Below are experts of layer 5 (counted from 0) of a mixture-of-experts language model. Rows are named router (the router's row for the expert) and show model dimensions 0-255. Each number is 128 + 32 x the weight over its row's rms, rounded and kept within 0 to 255.
After each expert's rows: "comes before" lists some tokens at least twice as common just after its tokens as in all text; "comes after" lists some tokens at least twice as common just before its tokens as in all text. This comes from a sample of Wikipedia text that the model never trained on. Tokens count by the router's weight.

# expert 2
router [168 133 111 164 115  63 131 179 134 134 161 194 186  65  65 157 100 212 161 137 102 107 107 100 125 150  76 104 152 145 115 106 115  91 100 157 121 176 147 154 105 102  93 104 125 105 140 162 165 137 106 103  95 128 115 138  99 221 111 164 138 140 103 163 150 170 125  97  84 117  86 144 102  88 136 127 123 154 145 131 140  99 162 111 106 166 103 136 137 124 118 113  93 165 129 106 148 141 119 191 122 182 114 134  74 152 135 195 105 110 112 137 113 122 160 112  82 162 130  96 116 123 156 175 128 139 116  69 121  92 111 108 156 133 108 169 114  48 120  98  96 137 116 142 139 149 159 122 105 170  89 109  95  91  91 155 147  97 151  99 172 106 156  57 106 148 168 121 179 206 206 155 124  80 127 123 140 135 158  68 121 196 117  84 139 116 130  68 138 108 129 162 138  85 155 174 153 139 170 164 153 175  80 176  97 130 146 121 121 125 145  77 144  98  97 206 139 169 135 172 155 152 136 114 129 104 131  91 159 136 102  85 121 154  74  63 159 124 164 128 138 165 127 118 101 140 162 171 131 141  74  90  72 147 185 166]
comes before: " |", ".", "–", ";", " |\n", ","
comes after: " ", " (", "°", " +", " −", " /"

# expert 6
router [ 74 149  82 161 138  90  97 101 116 109 115 124 117 148 134 254 138 139  54  89 109  98 157  78 139 147 155 122 125  97 150  94 108  97 112  91 170  50 157 143 104 125 132 140 135 153  97 153 115 203 141  97  46 163 122  98 112 126 128 115 160 147 127 104 167 115 165 152 141  88 125 104 181 154 198 130  87 151 136  83 144 131 118 172 138 113  85 111 154 133 174 149 120 153 207 107 170 128 131 141 129 122  87 124 171 133 150 153 149  73  85  96  83 113 117 144 144 107 200  93 115 141 151 114 160 151 114 100  94 156  55 108 172  95 197  95  86 192  58 140 137  81 118 117 109  88 128 123 142 168 109 134 133 144 113 135  88 156 107 106 148 118 136 164 182 144 152 123 158 123 110 153 113 111 122 211  97 147 166 141 138  95 145 119 117 159 138 131  87 101 102 137 106  88 143 165 126  59 129  78  92 129 134  42 143 162 110  61 113 132 130 121 165 168  95 112 152 113 114 110 133 156 146 145 112 174 121 146 191 166 104 132 108 100 125 147  93 131 134 111  90 110 121 103  79 100  83 149 171  87  61 172 111 129 142 115]
comes before: " |", ":", "\n", " |\n", " (", " of"
comes after: " |", "-", "|", ":", ";", " •"

# expert 18
router [119  99  94  74 141 101 171 123 168 124 127 198 101 169  77 132 146 124 137 171 150 137 134  87  93 106 104 137  76 111 120 130 110 111 137 174 100 132 142 141  75 141  99 154 150 175 127 146 140 117 106 175  97 152  79 119  94 191 162 163 185 132 116 126 150 115 142 113 106 154 130 121 141 113 106 108 143 112 115 193 174 167  96 152  60  83  56 111 139 165 122  82 126  58 143  89  92  79 115 155 143 136 104 186 141 132 145 158 138  89 140 144  59  81 107 120 142 129 169  92 103  85 109 124  96 171 134 105 140 103 123 144 154 134 112 155 136 170 184 135 112 115 162 122 126 102 153 115  90 104 195 150 149  87 103 129 108 127 123 122 128 112 155 152 143 140 136 128  67 167 161 111 111  96 128 122 182 177 147 136 121  76  79 169  85 107 164 184 105 163 132 132 142 134 125 157 121 143 172 111 135 134 143 141  77  86 124 127 110 155 123 166 118 213 150 151 161 130 109 149  84 146 138  49 115  63 155 147 114 118   0 193 110  81 158 107 182 151 100 109 149 189 148 115 166  84 161 172 106 107 132 171 170 146  61 124]
comes before: "-", "|", " -", " Born", " List", "==\n"
comes after: "\n", ")\n", ".\n", " information", "==\n", " also"

# expert 13
router [ 80 202 149 171 145 148 148  86 180 161 164  76 161 156 176 124 125 154 116 155 109 179 100 118 167 186 159  88  94 114 149 179 162 124 169 154 143 115 114  50 129 150 123  37  99 133 133 127  93 165  72 194 184  90  97 142 169  90 104 135 140 132 103 152 170 152 139 180 144 127 143 132 167 138  93 113 130 146 100 142  90 184  98 186 106 137  99 144 109  87  81 133 127  64 197 111 146 119  90 122 124 152  79 156  97 181 115 151 134  83 178 100 166  89 196 108 190 148 135 116 160 166 117  95 142  97 103  90  96 154 101 119 170 125 143 157  92 130 162 128 107 163  97  60 130 101 131 153 129 189 133 136  80 115 152 138 124 153 119 117 179  99 155 164 153 125 115 113 116 146 132  28 102  93 159 106 170 182 136 144  84  99  78 140 128  97  92 164 167 133 170  68  76 145 168 171 138 106 116 112 154  95  84 118 146  65 101 162 134 144 155 113 128 109 151 116 146 140 140 130 123 132 142 136 123 141 121 157 132 141 123 152  90 143 140 139  69 114 133 135 126 145 157  31 115 104 144 138 134 159  71 118 132 119 111 107]
comes before: ",", " of", " in", " was", ".", ".\n\n"
comes after: " the", " The", " first", " his", " a", "The"

# expert 44
router [126  90 146 114 147 170 145 112 139  76 135 112 111  66 115  69 166 157 117 158 161 161 151 123 116 146  94 153 172  92 130 127  99 116 140 204 125 148 143 116 158 142  72 146 109 101 116 176  80  97 144  99 122 164 166 114 150 145 120 136 147 125  75 139 200 170 165 117 208  99  95 141 112  86 134 103 136 183 149 119 111 126 183 101 117 166 161  38 112 160 151 102 162 109 144 152  98 141  95 110  97  81 129 102  69 161 148 138 122 115 219 130 139  88  93 172  74 116 111 174 130 140 128 110 119 154 117 174 146 125 113  52 106 195 146 178 129 126 129 106 114 166  77 117 134 142 158 119 137 127 130  56 128 188  82  84 136  97 193  69 183 152 143 117  82 155 157 161  94 178 124 115 122 212 126  93  88 117 120 159 145  84 121 154 143 141 126 138 134 108 161 151 129 126 143 139  89 138 146 136  75 104 114 108 189 184 126 120  84 107 119 158 202 137 116 166 154 144  41 123 147 166 113 125 104 128 122 116 130 112 157 112 152  80 115 123  99 139 102  75 112  84 223 139 163 141  86 145 140 126 116 112 137 154 125 139]
comes before: " the", " a", " with", " north", " least", " south"
comes after: " on", " at", " to", " in", " located", " of"

# expert 3
router [125  68 165 104 155 100 163 157 147  74 165 146 157 178 183 143  90 119 110 141 136 129 101 127 114 116 107 131  75 207 136 145 125 151 130 128 142 126  90 158 153 136 176  74 164 134 146 164 131 168 105 138 128 134 108 122 104 154 124  79  69  86 119 113  85 106  93 123 139 116 181 125 145 141 138 141 115 159 138 118 103  97 116  71 109 147 118 155 110 102 140  94 142 131 103 159  55 141 154 150  83  90 126 113 187  83 119 162 122  76 107 139  82 160  93  80 125 158 146  78 129 133 157 107 206 145 148 144 117 150 133 144 134 126  68 167  83  66  98 114 109 125  94 182  72 115 117 110 127 107 154  90 214 136 143 123 107 168 156 165 130 137  86 102 137 150 183  96  71 114  74  99  94 130 139 183 114 132 121 131 127 118  56 102  97 202  90  81 173 164 149 179 147 126 158  89 129 142 110 113 138 151 135  88 101  88 107 138 113   0  74  87 124 125 140 107 123 106 120 140  80  90 150 100 150 114 141 100  80 147 154  77 136  82  56 100 156 139 131 153 122 142 127  91  47 160 135 127 159 159 161 119 160 141 153 148]
comes before: " and", " which", "000", " but", " the", " he"
comes after: ",", "1", "2", "4", "5", "3"

# expert 42
router [129 138 105 149 119 208  99 113 136 141 118 159  72 134 162  85 195 168 151 135  78  96 169 114 108 105 121 160 133 122 174 120 120 139 159 173 125 140 115 163 120  62 105  99 129 108 108 133  48 145 119  83  94 172 127 141 144 112 134 129 161 110 149 119 148 112 131 170  85  25 118 118  84 119 116 133 143 134 137 130 173 172 102  98  98  94 154 111  93 172 150 113 148 125  52 115 138  60  86 138  54 177 102 104 169  68 117 130 144 152 124 150 149 105  49 148 138 130 118 176 140 116 125 155 116 128 140 157 120  87  86 153 134 138 148 151 119 145 129 132 104 176  69 126 142 149  96  94 140 136 125  99 171 171 152 172 109 130 108 112 173 156 111 162 116 116 117 112 160  98 201 127 188 144 116 104 124  84  98  75 158 112  58 100 123  73 119 146  89 120 106 155 161 130 146 128 116 175 110 115  96 127 120  99 138 238 153  83 138 153 184  78 150 101 155 153 120 143  93 143 149 120  83 127 158  93  61 115 157 154 198 142 137 140 145 124  80 126  92  66 129 107 167 187 163 167 155 122  82 177 127  86  96 105 164 118]
comes before: " by", " in", " to", " as", " the", " on"
comes after: " was", " is", " were", "born", " be", " been"

# expert 52
router [111 123  58 123 101 136 118 152 185 129 112 150 142 110 197 148 100  89 105 114 130 141 104  83 121 130 163 181 163  93 117 108 105 104 103 175  95 139 127  73 148  63 145  82  78 140 142 109 168 124 135  63 148 182 184  56 163 129  74 180 158 116 107 196 153 142 157 122 129 143 148  89 109 105 145 104 124 181 118 102 110 149 169  90 171 108  76 134  98 128 144 144 132 166 101 154 130  72 116 134 142  86  86  98 167  90  81 147 124 122 168 103  68 167 105  88 112 115 144 158  84 166 121 213 158 115 197  73 111  92 116 106  90  94  72 167  96 100 106 133 169 125 110 137 167 173 111 122 156 136  99  86 173 125 109 113 123 147 107 119 165 181 137 129  98 129 138 122 111 104 132 148  92 130 101 142 210 142 177 124 112 138 140 129 168 151 151 148 140 142 109 153 121 152 141 162 174 190 150 139 127  96  99 149  97 120 186 145 152 110 100 137 124 116 104 126 130 172 162 145 171 148  62  95 132  54 153  90  96 133 128  69 136 195  86 139 110 120 148 131 104 114 178 138 102  80 208 177 104  86 158 114 140 148 182 121]
comes before: " ", "201", ",", "202", "200", "199"
comes after: " ", " on", " October", " July", " August", " May"

# expert 15
router [115 157 125 173 112 141 154 149 101 140 139 149 172 119 149 122 104 118 142 126 141 114 166 138 130 149 173  51 203 153 137 107 157  93 115 104 182 129 148 103 107 168 137  94  86 159 123  84 203  99  66 138 151 129 147 191 134 113 144 138  86 109  67 154 153 121 137 109 148 137  88 142  86 110  98 142  82 106 130  93 131 147  99 170 126  88 119 172 156 133 110 177 149 209 152 165 121 163  84 126 177  94 119  66  74 143 169 138 117 133 127  91 130  84 131 132 132  98 103 167 187 181  92  79 130 136  88 131 134 167 103 150 130 170 198 138 120 104 129 153 157 156  89 122  99  54 155 228 114  96 108 171 131 156 149 188 227  69 169 127 163 171 126  83 132 125 111  90 120 137  82 111 159 119 147 166 172 121 109 136 134 153 174 152 155 178 166 116 127 188 126 116 131  92 160 152 121 152 166 110 129 153 122 168 154 148  82  81 131  95 157 102 100 127 133 157 110 118 125 198 146  86  75 128  87 141  63 115 154 140 109 102 163 146 141 121 153  99 125 130 110 103 157  61 123 154 120 142 146 149  84  85 111 170 157  98]
comes before: "%", " (", " |", " |\n", "^{", ")"
comes after: ".", " sq", " km", "^{", " m", "5"

# expert 46
router [125 104  72 109 147  69 115 197 137 166 160 124  96 105 147 133 162  96 151 140 119 193 102 143  92 118 111 131  66 109  73  94 155 122 101 135 116 165  95  88  75 113 100  99  97 142 115 144 143  96 156 139 137 140 134  98 151 182 171 141 146 156 107 179 151 131 140 142 110 122  86 117 109 107 125 126 110  98 146 158 169  82 155 150 140 154 122 149 162 171 187 125 146  91 128  74  33 138 126 149 118 131 164 144 146 147 205   8 101 160 132 157  64 100 197 147 131  87 130 103  85 118 116 141 140  84 124  94 121 155 150 164 140 118 129 109 107 150 142 132 150  97 125 145 154  91  91 135  41 124 120 158  90 123 110  71 131  85 111 149 135 137 107 126  96 137 158 142 106 135 135 105 115 115 189  88 139 190 213 147 114 121  69 109  64 112 129 182 104 171  78 147 124 136  94 173 113 103 173  75 146 111 204  89 103 146 142 143  89 137 130 131 131 131 162 139 109 204 141 139 150 155 235 169 152  97 108 145 110 142 132 120 106 160 126 153 151 139 159  95  95 119 132 126 123 133 152 131 138  94 179 179 133  80  84 126]
comes before: "|", " ", "201", "200", "202", " Total"
comes after: " |\n", "|", "-", "%", "|---|---|---|---|---|\n", "\n"

# expert 21
router [157  94 169  61 134 127 111  99 123 133 130 138  92 125 128  86  91 104 108 115 174 163  58  82 109 108 129 129 132 194 157 142 198  91 181 131 114 123  81  71 163 165  78 162  90 176 162  73 125 135  95 117 145 189 142 206  84  90 148 135 139 103 175 136  86 134 172 142 145 120 123 125 146 119  81  72 140  97  96 163 162 137 132 115 137 147 141 114  75 126 130 129 141 177  72  99 104  78 176 138 144 102 109 130 157 139 149 134 118  81 124 147 162 113 154 129 126 214  87 156 168 119 119 132 148  92 128 170 104  90 131 149 104 123 183 118 180 125 156 172 137 201 166  88 138  73 132 135 160 145 102  77 114 103 149 118 121 112 118 147 119 163 122 169  90 209 212 138 104 152 114 175 210 100  83 118 117 152 122 142 140 125 134 145 160 141  83 126 172 127 174 147 117 143 200 169 158 108 116  65 152  66 162 168 116 116 173 144 143 140 109 133 137  97 184 145 130 155 106 120 151 113  56 169  95 139 114 124 150  81 152 101 156 133 159 119  97 158 128 178 123 133 102  79  81 148 104 153 114 119 170  98 104 110 147 160]
comes before: " was", " he", " had", " is", " the", " it"
comes after: ",", ".", " where", " that", " when", " and"

# expert 53
router [123 105 138 144 178 144 153 157 150 136 130 168 156 137 101 210 148 114  91 107 135 118 153 113 167  87  77 110 122 153 105  90 178 151 147 124 152  92 195 154 137 100  79 171 128 152 111 125 167 146 141 124 158  89 115  76 138  61 168 109 128 125 128 129  82 102 102 126 121 184  83 100 145 126 100 151 148 164 127 105 129 151 144 179  66 161 106 122  92 108 176 146  91 123 140 118 162 185  98 161 152 110 100 110 112 117 191  49 114 127  38 149  84 180 156 128 114 129 117 110 156  48 181 140  85 109 161  89  85 117 127 142 115 144 118 144 108 153 139 136 131 131 101 174 117 137 144 157 172 205  99 134 103 171 169 139 133 137 115 154  72  48 130 147 175 105  94 130  44  85 115 119 168 109 143 145  83 143 149  99 164 142 144 146 104  81 143 119 159 145  96 106  94 189 174 107 180 118  95  52  91 139  83 148 151 123 172 143  75 138 105  78  63 185 133 126 113 101 139 114 104 110 139 187 149 128 161 157 131 190 118 121 123 119 136 110 144 150  95 121 153 152  78 193 136 124 169  95 109 122 139 111 141 136 193 119]
comes before: " |", ")", ";", "O", "E", "I"
comes after: " |", "N", "E", " N", "I", " ("

# expert 61
router [113 132  84 165 131 141 173 117 140 147  87 117 157 131 117 103   4  97 139 134 135  89 134 111 105  76  87  71 159 149  76 143 111 125 151 127 110 127 166 111  59  93 102  90 130 138 122 128 121 122 104 132 146 111 181 103  48 148 116 128  93 126 103 150 105 176  89 131 120 127  98 160 110 130 148  92 155 120 139  97 118  87 164 119 131  92 141 143  81 167 196 169 120 137 129 136  85 213  86 148 156 143 159 128 146 145 121 132  97 128  91 113 156 125 162  34 137 224 194  77  96 141 188 162 146  91 123  95 153 135 182 127 166 155  96  93 103 121  81 151 106 132 108 113 103 201 142 104 138  77 151 147  97 125 143  81 114 118  98 155 111 102 123  78 143 134  92 128 122  99  79  93 125 147 119 152 178 137  82  93 125  85 147 111  81 124 144 122 111 120 177 135 161 164 104 169 116 101 124 200 132 151  85  55 107 121 150 131  82 150 118  88 122 115 119 135  95 167 156  72 103  86  97 102 126 122 154  83  93  68 101 149 115 150 112  99 164 124 107 156 165  91 124 176  68  76  77 112 140  94 127 136 140  95  96 106]
comes before: "0", "6", " |", "9", "5", "4"
comes after: " ", "201", "200", "202", "199", " ("

# expert 30
router [142 129 134 136 156 110  99 139  99 115  86 173 109 109 143 135  95 130 147  98  95 148 151 178 133 200 104  86 130  72 205 116 131 108 125  84  67 127  92  47 156 149 135 121 147  79 118 141  56 151 149 174 117 121 150 111 135 117 137 181 160 238  75 122 152  81 112 112  63 142 136  88 182 176 158 164 124 100 175 127 153  91 186 135 112  65  99 170 143 136 131 143  95  38 170  95 150 108  74 146 140  94 102 107 138 164 154 115 150 122 124 129  95 134 112 129 145 146 141 105 143 116 140 121 149 150 157 166 138 163  95 197 171 116 168 150 115 209 185  76 156 175 200 183 100 121 156  95 113  75 190 149 102 120 194 144 154 133 107 150 121 152 184 168 132 127 136 195 131 125 146 157 131 143 123 135 134 138 110 144 132  93 127 168  69 107 161 107  89 122 148  81  90 151 117 179 129 129 152 103 130 138 158 129 127  88  94 143 153 153 135 139 142 135 114 146 161 133 125 116 145 103 115 101 143 133 122 141 150 168  64 126 137 113 173 125 107 100 171 116 169 182 164 165  89 122 145 141  70  90 129  96 150 129 106  66]
comes before: " of", ":", "-", " and", " to", " in"
comes after: "\n", ")\n", " the", ";\n", " of", " and"

# expert 35
router [ 82 103 122 173 193 152 145 154 126 105 143 117 154  98 122 150 121  98 141 157 124  89 139  99 119 109 102 145 155  72  86 103 110 112 145 154 159 102 149 178 174 131 117 110 133  98 172 151 148 100 134 121  70 113 123  80 153 108 127  90 139 117 152 114 171 163 133 102  99 137 136 132 120  81 124 131 162 169 147  70  97 152 127 115  84 193 145 164 136 108  87 131 104 104 133 195  63 164 110 113 120 130 115 137 181 118 146 170 135 170 130 125  95 114 105  99 113 203  65 116 126 112 143 125 153 127 111 151 178 157  91 131 132 103 130  90 124 141  68 153  96 128 128 108 170 163 106 134 191 196  44 160  47 151 125 218  97 117 129 130 136 149 126 192 118  96 113 111 158 177 105  86  92 149  40  39  78 130 151 120 114 125  43 133 134 111 153 153 133 146 143 108 135 156 158  49 120 191 115  84 104 178 130 134 128 119 124  97 186  95 123 131 167 154  86 116 119 113 149 153 180 117 113 128 145 174 119 178 155 101 161 174 130 192 172 168 142 117 113  92  82 156 124  97 123 158 130 128 101 118  71 163 135 169 146 169]
comes before: " |", ";", "0", ",", "1", "2"
comes after: "–", "1", "3", "2", "0", "6"

# expert 59
router [116 104 140 172 138 146  90  95 106 107 133 131 133 178 124  71 147  85 116 107 126 150 110 152 110 133 126 100 120 167 139 172 160 146 113 105 106  96 156 166 132 142 156 143 169 152 173  94 146 143 125 153 125 148 122 139 119 138 191 102 126 159 136 111 119 143  98 159 138  64 188 133  76 123  44 129 160  93 147 146 144 161 112  95 124 102 107 147 156 188 127  84 135 136 137  97  86  53 126 166 127 124 122 171  88 126 179 135 205  54 147  59 138 113 129 141 170 120  94 138  97 134  34 152 105 101 192 180 129  49 114 176 143 119  93 110 160 117  97 116  83 148 130 187 149  82 136 141 142 106 133 125 117 119 132 144 118 114 155  70 136 136  72 146 111 132 153 138 162 146 179 189  98 149 149 127  75  81  93 106 155 148  64 103 117 119 127 147  33 126 114  89 164 161  85 129 173 197 138 102 148  51 146 104 134 145 113 106 121 133 129 124 128 113 152 173 142  63  88  89 131  68  86 151 130 132  86 133 133  83 153  54 143  78 127 137 138 166  87 126 127 101 113 176 198  76 112 159 143 139 117  97 111 107 144 133]
comes before: " the", " a", " in", " to", " also", " two"
comes after: " such", " are", " were", "%", " was", ","

# expert 11
router [112 142 140  94  67 159 118  75 121 151 114 148 103 118 140 110 111 100  91 111 123 133 123 153 119  92 146 129 128 172 139 190 167 121 122 116 123 112 102 166 130 137 151  85 179 111 140 119 122 116 123 134  64 141 164 145  45  63 123  86 147  70 158 104 107 102  86 122  97 103 154 120  91 170 152 145 112 154 119 149 111 111 105  66 136 103 115 134  87 109 141 115 131 109  83  80 131  97 124 167  96 139 111 169 132 142 160 147 140 128  84 107 168 153 131 142 143 145  91 147 190  63 109 130  93  88 157 130 118 157 159 130 181 121  99 143 169 143 102 153 147 165 134 157 121 153 103 112 119 162 150 128 173 127 121 106 105 183 106 149 108 159 108  99 155  71 112 199 126 119 173 152 177  85 150  94  94  56 132 116 116 102 204 140 100 131 115  85 104 121 148 108 168  82 127  70 159  87 105 114 117 146 142  64 149 223 135 134 134 130 146 156 175  88 139 186 119 173  58 135 131 170 116 193  84 182 167 144 178  71  98 155  85 129  77 131  45  97 162 189 145  85 104 102 146 164 123 132 116 169 157 167  86  90  75 183]
comes before: " a", " the", " \"", " an", "The", " well"
comes after: " as", " was", " is", " became", " known", " to"

# expert 25
router [145 169 175 139  95 126 110 116 164 131 123 141 117 135 125 108  94 146  86 134 155 167  78 100  65 100  98 143  64 145 125 137 181 128  99 246  86  87 108 115 144  58 126 108 157 187 133 101 147 147  73 178 169 166 137 111  87 181  90 136 153 153 108 170 167  75 166 141 129 141 131 142 188 124 131 124 109 133 120 161 210 129 145 115 110  91 139 148 145 153 114  78  98 107 121  57 151  72  90 140 126 148  99 155 108  74 110 172 137  90  76 100 132  95 136 110 159 147 153 143 110 191  89 166 112  71  81 110 171 113  90 126 206 101 147 145 208 126 168 143 110 159 102 142  98 112 143 137  99  88 156 118 101  84 128 125 126 145  93  98 157 100 103 138 125 112 152 120 125 201 144  99 170 121 143  64 159 161 116 136 139  98  94 148 131  93  87  83 107 152 183 168 122 106 162 140 132 163 167  57 169  88 113 171 170 146 191 115 100 153 167 171 178 114 161  99 128 147 185  87 100 119 140 121 108 118 112 127 168 121  90 113 141  93 119 120 138 117 116 119 163 117 130  84 155 171 131 122  91  71 106 117 132 146 151 152]
comes before: " The", " is", " was", " the", "-", " \""
comes after: ".", ".\n\n", ".\n", "==\n", ").", "===\n"

# expert 12
router [145 166 142  80 131 144 142 119 138 110 135 123 120 172 139  93 106 125 121 115 102 129 129 102 135 163 191 101  78 141 153 130 132 108 124 140 153 108 148  82 138 144 132 132 166 113 112 126  70 145  82 197 178 132  79 128 138  87 122 169 176 154 162 110 139 127 182 137 128 132  83 120 113 106 134 131 140  72 141 123  82  70  77 156 176  85 117  99 133  89 146 130 128  87 197  89 121 165 162 173  85 161 121 153 102 198  91 106 106 140 113  84 128 154 163 108 100 100 149 118 126 153 176 135 108 101 147 179 114 148 117 140 119 120 182 149  80 208 157 143 137 180  98 120 135  76 141 176  69 116 153 115 194 178  94 156 140  68  92 131 148 153  86 156 131 119 129 180 138 146 101 103 100 126 183 104 114 189  86 145 152 102 143 133  75 103 187 127  96 131 116 114  48 127 125 117 148  67 113 137 153  51 153 131 113 101  43 153 149 138 154  65 182 144 139 164 174  84 150 166 155 171 140 154 107 107 150 189 108 133  90  90 121  71 183 135 115 117 149 159 125 149 142 120 190  57 137 124 137  93 100 147 113 124  80  75]
comes before: " of", ",", " in", ".", " was", ".\n\n"
comes after: " the", " a", " The", "===\n\n", " this", "The"

# expert 48
router [ 78  75 110 136 131 152 159 107 132 154 154 121 143 137 102 202 141 107 117 143 143  90 154 110 133 142 130 129 119 159  77 135  80 171 108  95  58 100  88  95 100 116  81 127 143 145 120 141 129 214  97 152 129 123 156 117 172 131 135 111 133  93 113 111  85 112 135 147 189 100 125  82 110 169 116  93 136 175 148  80  97 104 173  85 145 121 148 118 104 115 172 139 115 106 100  90 215  93 176 154 184 120 117  79 197  86 154  88 192 137 109 168  76 117 128 176 190 118  98  82 133 109  76 168 168 157 165 136 115 161 143 149 187 102 171 165  86 161  90 158 111  62 162 143 123  85 145 125  78 129 127  69  98  92 138 134 143 136 139 127 128  75 145 114 108 157 143 134  96  82  60 162 178 145 173 109 121 159 135 150 162 137 111 122 148 126 160 106 197 105  69 108 150 148 177 113 123  96 163  97  81  94 202 170 135 105 166 111 149 123 163 102 116  93 155 182 112 110 128 103 107 116 102 130 122  75  94  97 137 183 132 132 136 166 148 127 161 121 100  90 111 135 136  97  90 128  61  91 127 190 142 129 154 172 169 121]
comes before: " ", " |\n", " ;", " D", " —", " Label"
comes after: "\"", ";", " |", ")", "2", "4"

# expert 10
router [176  87 120 113 103 111 170 132 142 129 158  92 151 150 128 160 203 120 163 174 133 104 161 116 103 113 105 161 125 149  71 157  92 113 117 112 111 150 121 111  83 101 129 152 168  74 142 157 124 140 157 110 146 136 181 110 147 155 119 109 169  97 178 146 147 102 129  98 115 142 160  72  65 139 140 130  99 155 119 124 121 138 231  63 129 124 128 165 105 107 144 234  57 129 103  77 150 123 148 189 141 140 162  91 115 119 199 102 113 144  87 158  55 150 136 142 173  87 103  94 109 116 114 121 158 162 128 145 171 113 146 158  85  64 140 162 144 169 135 168 117  74 120 105 145 113 139  98  98 147 165 140  72 140 120 154 111 138 131 151  95  38 110  53 116 145 101 149 119 141  38 112 131 176 138 108 103 110 132 219 120 184  75 131 150 100 142 139 125 119 131 154 113 101 116 151 157 117 133  80 120 126 118 112 158 115 110  91 101 172 124  35 105 146 148 135 168 103  58 122  91 104 135 107 120 159  93 173 123 160  70 140  90 189 133 141 139 127 146 114  69 139 151 102 129 119 116 147 137 121 132 130 189 138 156 150]
comes before: " ", "0", "1", "2", " |\n", " —"
comes after: " |", ";", "0", "1", ")", "2"